config = dict(
    n_layer=9,
    d_model=160,
    n_experts=96,
    experts_per_token=3,
    d_expert=64,
    d_shared_expert=64,
    activation='swiglu',
    moe_layers=[0, 1, 2, 3, 4, 5, 6, 7, 8],
    router_score='softmax',
    normalize_top_k=True,
    routed_scale=1.5,
    balance_loss=0.000433,
    balance_bias=True,
    router_noise=0.05,
    router_logit_norm=1.5,
    router_bias=True,
    shared_expert_gate=True,
    init_std_router=0.022,
    lr_router=0.00101,
    n_head=10,
    n_kv_head=5,
    head_dim=32,
    vocab_size=2048,
    norm='rmsnorm',
    norm_place='pre',
    norm_eps=1e-05,
    positions='rope',
    rope_base=10000.0,
    rope_fraction=1.0,
    qk_norm=False,
    attn_scale=0.177,
    tie_embeddings=False,
    parallel_block=True,
    init='normal',
    init_std_qkv=0.0309,
    init_std_o=0.00516,
    init_std_up=0.0309,
    init_std_down=0.00471,
    optimizer='soap_variant',
    lr=0.00785,
    beta1=0.95,
    beta2=0.99,
    weight_decay=0.067,
    lr_head=0.0127,
    grad_clip=0.5,
    warmup_steps=200,
    schedule='wsd',
    decay_fraction=0.943,
    decay_shape='linear',
    final_lr_fraction=0.0,
    batch_tokens=131072,
    seq_len=1024,
    doc_mask=False,
    train_tokens=341900000,
    steps=2609,
    dataset='wikipedia_en',
)
Below are experts of layer 3 (counted from 0) of a mixture-of-experts language model. Rows are named gate (a neuron's input weights, with its number), up (a neuron's input weights, with its number) and show model dimensions 0-159. Each number is 50 + 15 x the weight over its row's rms, rounded and kept within 0 to 99.
Before each expert's rows: a language model's description of what the expert responds to. This comes from a sample of Wikipedia text that the model never trained on.

# expert 59
It responds to: Word-internal pieces with t such as it, at, ut, t, in words like hospital, theater, great, Detroit, Autism.
gate0:75 59 59 64 45 47 52 59 55 60 65 31 66 26 41 78 54 54 42 35 56 40 42 30 43 47 48 67 65 57 63 50 39 83 46 29 54 62 49 57 57 50 59 52 34 54 29 59 57 45 40 27 99 59 29 60 45 57 29 55 54 56 58 26 69 36 33 59 73 79 39 40 41 51 41 46 49 46 57 30 87 48 49 51 70 42 36 26 34 41 44 39 56 46 37 66 20 13 67 24 57 69 65 55 51 52 26 32 23 53 40 34 48 57 51 66 41 66 66 47 41 52 54 69 46 49 39 72 47 29 79 49 55 30 43 55 50 63 62 43 29 41 49 40 43 52 40 59 36 09 46 47 63 58 39 36 83 49 71 45
up0:96 59 87 37 77 32 62 41 45 34 28 38 33 51 79 59 70 38 45 64 44 55 30 49 45 41 25 61 51 21 60 32 74 60 27 14 38 51 70 61 64 51 56 36 42 10 72 20 57 55 30 45 65 45 39 59 20 58 38 60 58 62 37 42 63 43 47 52 54 33 26 73 50 59 48 23 71 69 62 53 55 64 38 12 39 66 60 53 41 52 34 53 63 41 68 36 50 28 55 62 42 64 51 37 44 46 55 30 51 59 72 46 49 62 56 53 46 50 68 60 40 65 55 81 51 73 50 53 44 49 40 62 56 42 70 47 51 57 54 59 26 54 33 44 45 78 44 49 70 64 48 81 55 53 46 52 64 42 46 31

# expert 36
It responds to: Every line-break token, especially ends of table rows, list items, infobox lines and before section headings.
gate2:48 84 56 33 60 39 72 56 50 50 51 61 75 43 51 48 39 77 32 79 46 62 56 44 33 71 38 50 16 45 40 43 47 35 39 57 43 70 49 53 58 39 34 68 75 48 42 57 66 68 59 31 43 79 40 37 60 43 54 84 69 46 47 41 50 46 47 52 42 71 49 48 48 64 65 45 14 40 50 37 24 55 57 55 24 35 59 72 86 56 67 51 80 37 68 53 57 69 20 29 53 38 56 36 58 20 50 67 65 70 84 60 41 38 45 44 57 69 69 52 61 40 67 49 73 67 37 48 21 53 56 63 57 42 34 79 58 55 41 56 56 61 42 46 65 47 69 65 54 53 49 50 16 70 38 28 50 73 54 65
up2:47 68 57 49 59 40 44 20 22 49 46 40 49 37 45 82 75 44 46 39 42 26 69 49 61 42 34 49 31 58 64 57 52 48 57 47 60 49 55 61 30 34 39 47 51 62 52 37 59 75 64 34 31 63 31 35 50 61 07 63 71 57 51 40 70 63 45 54 46 46 54 45 36 45 30 34 39 61 57 50 34 34 56 54 55 67 57 59 50 67 37 43 43 57 49 56 63 66 52 49 55 45 48 43 37 44 51 31 45 42 32 62 59 33 38 34 63 61 57 79 84 23 48 58 57 43 69 44 10 48 51 23 37 64 09 41 41 72 59 45 53 17 20 50 26 64 94 72 39 86 32 71 67 54 56 43 63 67 57 37

# expert 47
It responds to: Pieces with h, th, b, mb in transliterated Asian names like Muhammad, Chikuhō, kuthla, plus ordinals like 226th, 2nd.
gate1:79 69 58 31 42 31 55 39 37 30 37 68 42 44 78 47 51 38 42 42 33 51 63 65 80 49 42 11 38 24 54 55 62 55 41 70 54 36 61 57 54 43 28 44 52 52 31 48 77 52 74 42 37 38 50 23 53 72 58 14 45 47 45 60 59 51 20 32 34 60 34 51 55 57 47 60 63 49 41 39 63 44 61 51 58 40 32 60 29 54 59 49 17 65 36 22 32 45 60 11 66 44 94 50 55 63 50 48 58 61 36 73 26 37 51 38 49 56 82 38 41 35 46 41 58 58 44 69 53 60 61 61 29 80 38 51 58 57 42 45 35 53 58 37 54 41 37 47 68 37 59 24 43 33 27 44 86 46 31 48
up1:44 48 73 29 72 47 20 46 50 52 59 30 75 43 31 54 28 61 59 45 55 73 49 47 21 28 54 38 51 70 41 66 55 78 46 57 40 22 57 41 63 41 62 55 59 39 49 40 57 59 65 53 42 54 55 48 69 37 40 68 55 58 50 60 57 50 30 54 36 52 86 49 57 55 56 39 33 81 58 40 69 95 59 62 48 59 52 67 56 46 22 53 40 23 38 56 33 63 55 56 55 94 66 55 42 63 61 46 63 47 18 52 43 46 46 52 36 60 27 12 46 47 61 81 61 40 74 43 77 34 57 21 66 43 60 48 38 43 51 46 57 54 66 50 88 52 48 43 56 66 33 55 36 46 71 80 64 64 68 51

# expert 23
It responds to: Closing parentheses after dates or notes, and noun suffixes like ment, ion, ation, ity, plus percent signs.
gate0:38 86 82 55 35 47 48 27 53 53 38 56 06 61 47 66 42 51 47 71 49 45 44 25 63 30 48 26 55 33 42 46 34 29 72 55 69 58 57 43 28 36 37 32 45 23 73 59 37 35 22 55 46 47 55 68 49 36 71 65 48 66 60 27 40 51 65 27 66 64 68 59 53 59 08 42 31 59 38 46 52 45 41 51 49 46 21 51 61 54 24 40 55 60 53 39 53 57 41 42 38 64 38 78 44 32 67 30 24 48 41 60 36 70 40 66 27 49 65 57 47 39 47 59 40 53 49 67 55 73 37 35 61 66 46 72 42 48 60 43 40 57 80 27 72 31 43 49 20 51 27 40 24 53 46 51 62 22 49 63
up0:69 56 45 59 58 46 58 41 59 79 39 54 27 64 36 66 39 77 50 49 54 69 66 50 66 62 32 41 65 59 44 52 65 76 43 38 65 53 56 48 87 52 39 80 46 46 29 55 75 31 44 51 38 56 88 49 54 48 69 55 50 46 28 67 44 55 59 42 41 37 68 40 67 51 49 38 54 58 65 43 47 44 72 38 43 61 66 40 33 61 76 78 49 47 15 45 42 45 78 77 39 38 59 63 55 53 46 52 70 42 48 56 88 55 77 42 70 51 39 28 65 59 19 49 54 48 36 76 62 09 52 84 71 47 52 77 56 30 79 42 58 41 68 45 69 45 40 53 35 51 43 64 40 64 75 67 44 57 52 55

# expert 38
It responds to: Word-ending or inner syllables al, or, il, ra, as in canal, trial, disorders, theorem, optional, plus author and critic.
gate6:36 03 53 61 43 28 59 36 47 62 49 31 52 28 28 63 35 70 14 71 57 41 51 37 58 48 54 38 61 45 45 58 45 39 72 40 64 37 50 80 53 46 50 46 21 51 41 43 60 50 46 37 48 89 53 70 60 39 46 66 67 64 70 67 54 61 37 41 62 39 32 33 22 46 60 59 32 21 30 18 58 41 60 63 22 76 45 39 53 52 31 64 63 47 32 40 50 56 42 37 48 61 53 52 34 76 43 39 33 37 60 52 36 64 50 44 82 78 67 39 63 69 51 53 45 55 59 32 51 27 62 75 57 41 52 51 54 41 46 53 31 68 74 54 69 53 46 21 47 44 43 62 79 26 42 28 36 65 50 74
up6:67 34 29 15 60 58 45 56 57 46 56 52 47 65 57 51 55 31 75 23 56 53 51 23 42 43 31 41 69 46 44 58 07 33 57 74 57 42 48 66 40 51 42 46 70 46 50 29 32 56 31 70 66 43 37 33 54 37 38 48 50 57 50 27 39 38 64 65 65 56 49 53 81 59 37 37 52 76 44 45 54 29 61 61 67 13 29 61 43 55 39 37 56 60 66 43 53 39 71 48 73 26 58 21 34 63 59 52 21 47 43 43 26 35 32 52 47 55 39 52 55 81 35 55 34 34 64 50 41 60 51 33 47 47 60 58 64 70 55 50 36 35 64 56 63 45 13 05 31 39 51 73 61 52 38 69 39 84 44 55

# expert 5
It responds to: Closing quotation marks after song or episode titles, ordinal suffix th (19th, 57th), and words like all, north, east, back.
gate14:47 47 57 24 46 58 39 62 70 56 68 55 50 66 50 32 52 42 32 68 63 45 60 37 50 35 62 77 34 52 47 65 38 78 64 70 45 46 36 48 65 25 32 27 51 43 57 38 76 57 58 47 47 42 62 43 52 34 44 42 26 86 30 76 81 74 49 21 63 48 28 41 73 58 37 71 22 44 53 52 31 73 44 48 40 43 40 71 39 10 51 37 32 42 19 47 34 68 40 45 91 50 60 50 65 49 59 50 48 66 57 37 59 68 43 62 14 65 60 59 52 32 51 70 57 30 75 43 69 38 59 31 33 53 65 44 44 43 42 57 41 53 74 56 39 65 37 67 64 76 60 50 49 60 55 65 36 42 67 59
up14:31 63 48 42 57 21 43 40 64 53 80 73 46 69 63 36 58 79 61 50 67 21 32 22 39 47 49 59 44 40 50 20 38 43 69 56 57 35 70 71 40 59 72 27 57 51 29 43 44 34 64 37 75 77 65 50 53 42 50 60 55 46 44 40 42 52 36 31 34 56 62 64 54 37 72 81 67 48 64 52 58 53 47 41 58 27 68 74 39 63 57 33 37 41 70 35 61 74 66 38 59 42 45 43 25 67 31 48 79 70 59 55 65 49 32 50 56 50 55 55 06 32 36 55 36 51 65 52 57 24 39 33 47 46 75 79 72 46 36 44 39 44 60 76 49 62 52 34 40 59 59 31 65 26 27 52 54 61 55 70

# expert 11
It responds to: Word-internal pieces like ub in double and daub, accented vowels é, á, í in foreign names, and words like law, life, For.
gate1:54 52 65 61 59 28 32 28 52 52 42 42 45 42 42 49 48 43 30 35 55 35 31 41 64 56 25 60 73 60 49 57 24 45 42 35 28 36 70 51 44 57 14 46 32 49 67 68 53 16 55 59 62 56 52 49 45 43 58 38 59 43 89 26 41 62 84 56 49 44 56 34 41 70 13 53 43 40 24 99 45 26 54 20 43 88 39 47 49 71 46 49 68 58 38 65 29 59 46 58 44 69 55 47 69 38 54 48 32 50 46 40 43 47 56 53 40 43 64 48 69 50 42 31 66 17 37 77 45 72 32 48 33 60 52 45 43 42 48 18 41 50 60 34 62 79 62 49 67 49 42 60 36 52 53 35 47 79 45 56
up1:43 42 48 70 36 66 53 57 86 50 45 52 53 78 30 56 29 37 50 69 64 69 53 29 68 62 16 49 47 29 42 30 43 78 63 44 48 55 23 37 59 67 68 36 75 34 51 28 76 31 38 62 44 35 73 62 48 64 25 53 36 73 35 46 46 53 63 52 45 67 35 60 56 43 40 62 50 57 48 70 70 53 61 80 49 52 16 59 29 49 41 42 48 38 26 45 42 64 45 53 63 54 29 41 48 30 62 45 36 53 59 78 60 60 64 64 27 38 43 44 52 32 59 26 25 26 61 58 24 55 45 32 61 40 45 69 51 64 48 34 80 46 46 54 35 52 89 41 86 60 54 69 56 55 30 48 73 44 51 50

# expert 50
It responds to: The prepositions in, at, on, between, and along after verbs or nouns, plus word-starting in- or p- pieces such as incomes.
gate0:42 54 29 70 72 31 79 45 58 42 42 55 66 52 18 39 82 58 54 20 49 52 47 44 52 57 65 40 51 68 80 62 48 31 54 67 58 49 32 45 42 38 45 15 63 25 70 44 59 43 53 43 66 41 25 70 42 41 64 35 54 51 55 40 58 56 55 74 41 28 32 69 53 58 40 59 59 08 57 37 40 34 57 44 46 19 41 31 46 60 32 48 62 73 56 37 47 39 68 39 58 39 59 65 75 37 21 35 52 71 33 40 56 46 76 34 54 60 34 54 41 50 27 68 31 62 72 57 37 22 74 37 50 59 41 61 35 46 39 48 71 34 52 72 26 47 41 43 47 58 51 38 28 76 38 67 51 58 19 66
up0:67 52 64 39 43 74 24 65 73 43 57 49 40 37 53 36 44 50 35 49 50 48 59 41 43 44 84 51 58 21 52 75 23 49 75 24 53 52 64 52 80 78 46 48 54 55 08 54 43 50 68 69 59 29 68 54 57 60 65 78 58 56 25 33 39 46 20 52 69 46 77 27 47 74 81 56 45 45 46 47 54 53 53 63 54 73 69 49 53 53 72 60 38 48 46 61 47 84 71 49 61 64 38 36 46 54 51 39 53 40 39 46 65 57 43 52 38 23 70 29 58 60 60 49 52 40 47 49 43 31 32 43 57 50 59 56 23 71 45 42 48 32 33 56 65 55 59 21 16 27 44 44 56 11 48 37 45 34 59 76

# expert 58
It responds to: Vowel pieces i, u, an, ir inside words and foreign names, such as Kiel, Studebaker, Mediterranean, emir, Beijing, murrayi.
gate1:26 58 68 54 38 52 74 43 45 64 16 28 41 72 49 36 70 45 55 60 49 51 59 40 47 50 51 36 17 62 63 49 20 40 31 53 22 57 37 71 53 41 33 46 17 52 66 50 42 60 37 67 57 42 62 52 30 57 66 52 48 44 69 57 68 45 52 58 39 39 39 51 65 56 64 36 73 46 69 50 49 18 69 30 70 55 58 67 33 39 28 47 87 50 35 24 35 60 81 50 43 52 36 65 47 41 36 47 56 53 52 52 63 19 92 38 58 49 49 83 56 53 30 54 50 75 56 61 36 63 41 70 29 38 55 47 26 52 64 63 66 81 28 47 36 62 56 32 70 41 42 58 63 56 66 71 59 42 73 45
up1:59 30 20 35 57 54 44 38 29 60 19 48 51 50 68 81 39 44 56 70 51 52 46 64 22 45 39 28 52 17 30 58 47 53 45 39 63 51 56 36 28 59 50 69 74 51 15 49 61 51 76 31 64 51 41 33 73 56 51 40 34 38 37 38 49 48 50 40 54 54 63 35 64 54 43 38 53 69 36 21 87 87 57 54 61 21 25 36 41 52 60 40 46 66 68 62 38 63 37 50 62 31 83 29 49 43 29 78 47 32 44 63 27 48 47 44 63 44 84 72 67 42 48 64 45 44 42 35 44 72 63 30 64 30 44 46 69 52 54 36 42 44 81 52 56 49 54 57 74 67 58 38 60 43 77 55 50 41 45 58

# expert 13
It responds to: Hyphens opening list items at line start in infobox and list entries, plus hyphens and bullets inside compounds like male-biased or B-3.
gate0:47 48 63 30 56 91 47 47 60 36 36 44 47 41 46 15 55 46 68 63 56 26 62 24 68 52 28 51 52 67 39 22 33 61 60 35 43 30 63 37 74 71 40 40 46 62 30 62 50 63 59 59 30 56 39 70 45 41 30 53 29 42 72 46 40 34 24 47 51 66 54 62 39 51 75 43 59 25 70 28 48 63 65 49 27 28 48 92 72 35 55 36 44 51 78 58 45 32 59 65 78 49 43 51 36 42 59 47 28 13 22 49 31 43 51 61 41 71 42 47 34 50 50 54 44 58 57 30 22 42 50 31 52 63 72 48 56 68 61 72 63 64 26 59 50 44 39 50 65 36 41 64 62 50 69 36 51 78 44 43
up0:33 52 54 49 39 72 66 22 44 51 37 35 70 48 76 46 60 33 20 60 53 52 58 45 40 57 84 57 30 55 54 70 64 66 44 39 18 25 78 27 35 55 43 49 52 25 64 19 55 54 52 58 43 25 65 36 52 59 39 60 37 49 51 50 50 52 62 41 48 68 41 64 36 65 49 43 49 74 28 64 26 55 37 41 56 58 50 19 73 47 59 61 60 38 46 67 55 39 14 46 49 50 35 24 50 53 52 43 56 41 38 69 31 28 26 62 44 44 83 58 76 29 71 41 44 40 47 20 67 51 82 65 51 32 44 37 53 52 38 48 34 65 57 66 35 43 60 71 27 34 24 21 47 54 40 45 41 66 26 38

# expert 52
It responds to: Periods ending sentences or abbreviations, often before a line break or a capital word, as in "2019.", "Mr.", "a.k.a.".
gate0:45 47 68 38 59 34 56 32 68 67 51 70 59 40 68 57 57 48 52 55 39 73 50 69 53 49 70 43 29 59 41 24 62 49 67 34 64 64 33 62 48 28 44 60 50 16 40 73 46 31 42 52 60 17 77 47 31 53 48 64 48 02 90 30 41 42 26 67 62 21 64 64 58 56 53 35 39 80 47 45 46 49 38 54 58 91 44 64 53 55 39 61 20 49 34 60 22 52 53 37 76 68 55 54 44 67 53 34 34 43 44 58 57 26 58 44 80 32 42 37 43 72 28 37 70 45 65 46 48 42 72 57 68 38 60 57 28 57 39 44 58 64 60 38 46 67 44 64 46 53 63 38 64 51 46 27 50 65 71 63
up0:77 73 49 47 40 86 56 59 56 66 59 74 55 41 39 33 80 50 24 45 50 45 74 31 29 45 55 56 60 69 48 34 52 45 72 37 55 27 60 63 70 61 74 51 28 52 56 48 94 36 34 55 35 73 85 58 35 09 47 52 40 63 18 42 43 54 42 44 44 61 55 67 28 29 48 44 23 43 58 73 54 57 58 54 64 47 73 49 42 37 54 41 72 36 70 59 27 56 57 59 34 47 50 57 39 49 45 68 71 34 53 39 43 63 39 45 83 39 43 57 41 40 66 67 17 76 69 26 52 39 64 39 44 30 53 57 49 36 52 59 65 64 42 44 62 46 40 60 62 24 31 66 47 62 54 69 47 55 40 58

# expert 21
It responds to: Semicolons and pipe separators in lists, tables, statistics and discographies, often after numbers, such as 3; 0; and Race winner |.
gate1:61 76 46 44 83 35 31 55 46 47 82 38 61 60 61 48 30 41 76 35 74 62 54 45 26 73 70 40 39 52 40 29 57 44 56 48 31 40 37 45 40 75 75 54 55 52 44 47 62 35 43 47 27 43 56 68 70 66 48 44 32 59 28 44 58 39 54 65 54 63 53 43 71 49 44 57 29 53 63 44 52 36 37 38 45 28 44 31 74 71 37 43 34 76 22 31 41 52 40 37 32 48 40 54 26 37 48 54 27 41 68 40 18 48 74 00 45 42 43 31 55 33 51 48 52 51 55 78 56 70 56 38 27 25 53 50 50 84 39 65 54 72 56 34 51 64 72 60 42 51 67 46 54 61 50 58 18 36 42 46
up1:45 41 50 60 45 73 57 52 77 29 65 74 57 72 75 61 76 70 34 25 56 40 63 58 47 23 25 57 50 60 44 55 49 37 41 41 35 52 44 53 26 78 59 26 64 36 65 56 54 50 37 60 27 41 54 27 46 09 63 64 46 83 70 70 34 71 58 41 53 53 44 44 35 51 41 35 53 39 63 54 61 46 36 57 42 43 44 39 57 39 44 24 49 43 45 29 83 40 33 50 71 11 60 54 63 44 49 53 56 27 40 47 69 33 45 66 74 66 55 64 55 60 36 72 34 87 48 60 34 51 51 16 83 30 54 67 36 67 53 44 59 51 25 56 33 60 49 53 54 37 45 81 52 50 64 51 40 40 51 63

# expert 63
It responds to: Single digits 1 and 2 in tables, routes and lists, like Highway 1A, Phase 1; plus pieces app, emb, gg, imp in December, Pemberton.
gate2:29 58 40 32 68 29 43 50 68 47 71 60 67 32 48 52 42 53 57 65 40 45 56 47 33 39 62 62 63 61 47 51 47 39 53 20 29 65 69 57 25 60 73 64 41 52 40 48 59 40 47 20 41 44 32 49 45 49 47 48 46 53 32 49 48 31 80 61 37 41 40 57 53 06 51 89 39 55 72 14 31 71 33 35 56 28 75 56 36 53 29 39 78 51 19 38 65 52 45 49 34 39 68 37 50 48 31 53 54 41 61 39 48 48 66 59 35 70 56 71 39 74 53 35 51 75 22 73 46 57 41 31 41 50 58 33 35 36 38 62 57 71 51 69 63 69 60 52 27 62 48 90 53 53 78 62 70 51 43 37
up2:75 36 67 59 44 57 68 30 67 57 41 72 36 48 31 63 38 55 41 81 38 58 51 39 57 26 38 53 46 52 53 26 48 17 65 22 64 46 23 40 50 37 47 33 72 43 63 31 79 58 52 15 61 46 56 41 56 47 36 78 61 66 75 48 50 43 70 33 31 51 44 49 21 52 17 38 26 69 53 48 55 55 52 59 72 60 45 46 37 49 79 64 39 55 75 62 42 54 35 74 78 49 43 49 49 26 53 55 75 45 45 30 55 20 32 34 58 31 66 34 57 50 59 54 56 43 63 27 45 52 34 70 44 59 39 60 59 45 30 48 62 44 40 57 77 55 43 36 66 74 82 57 71 51 71 41 21 55 49 56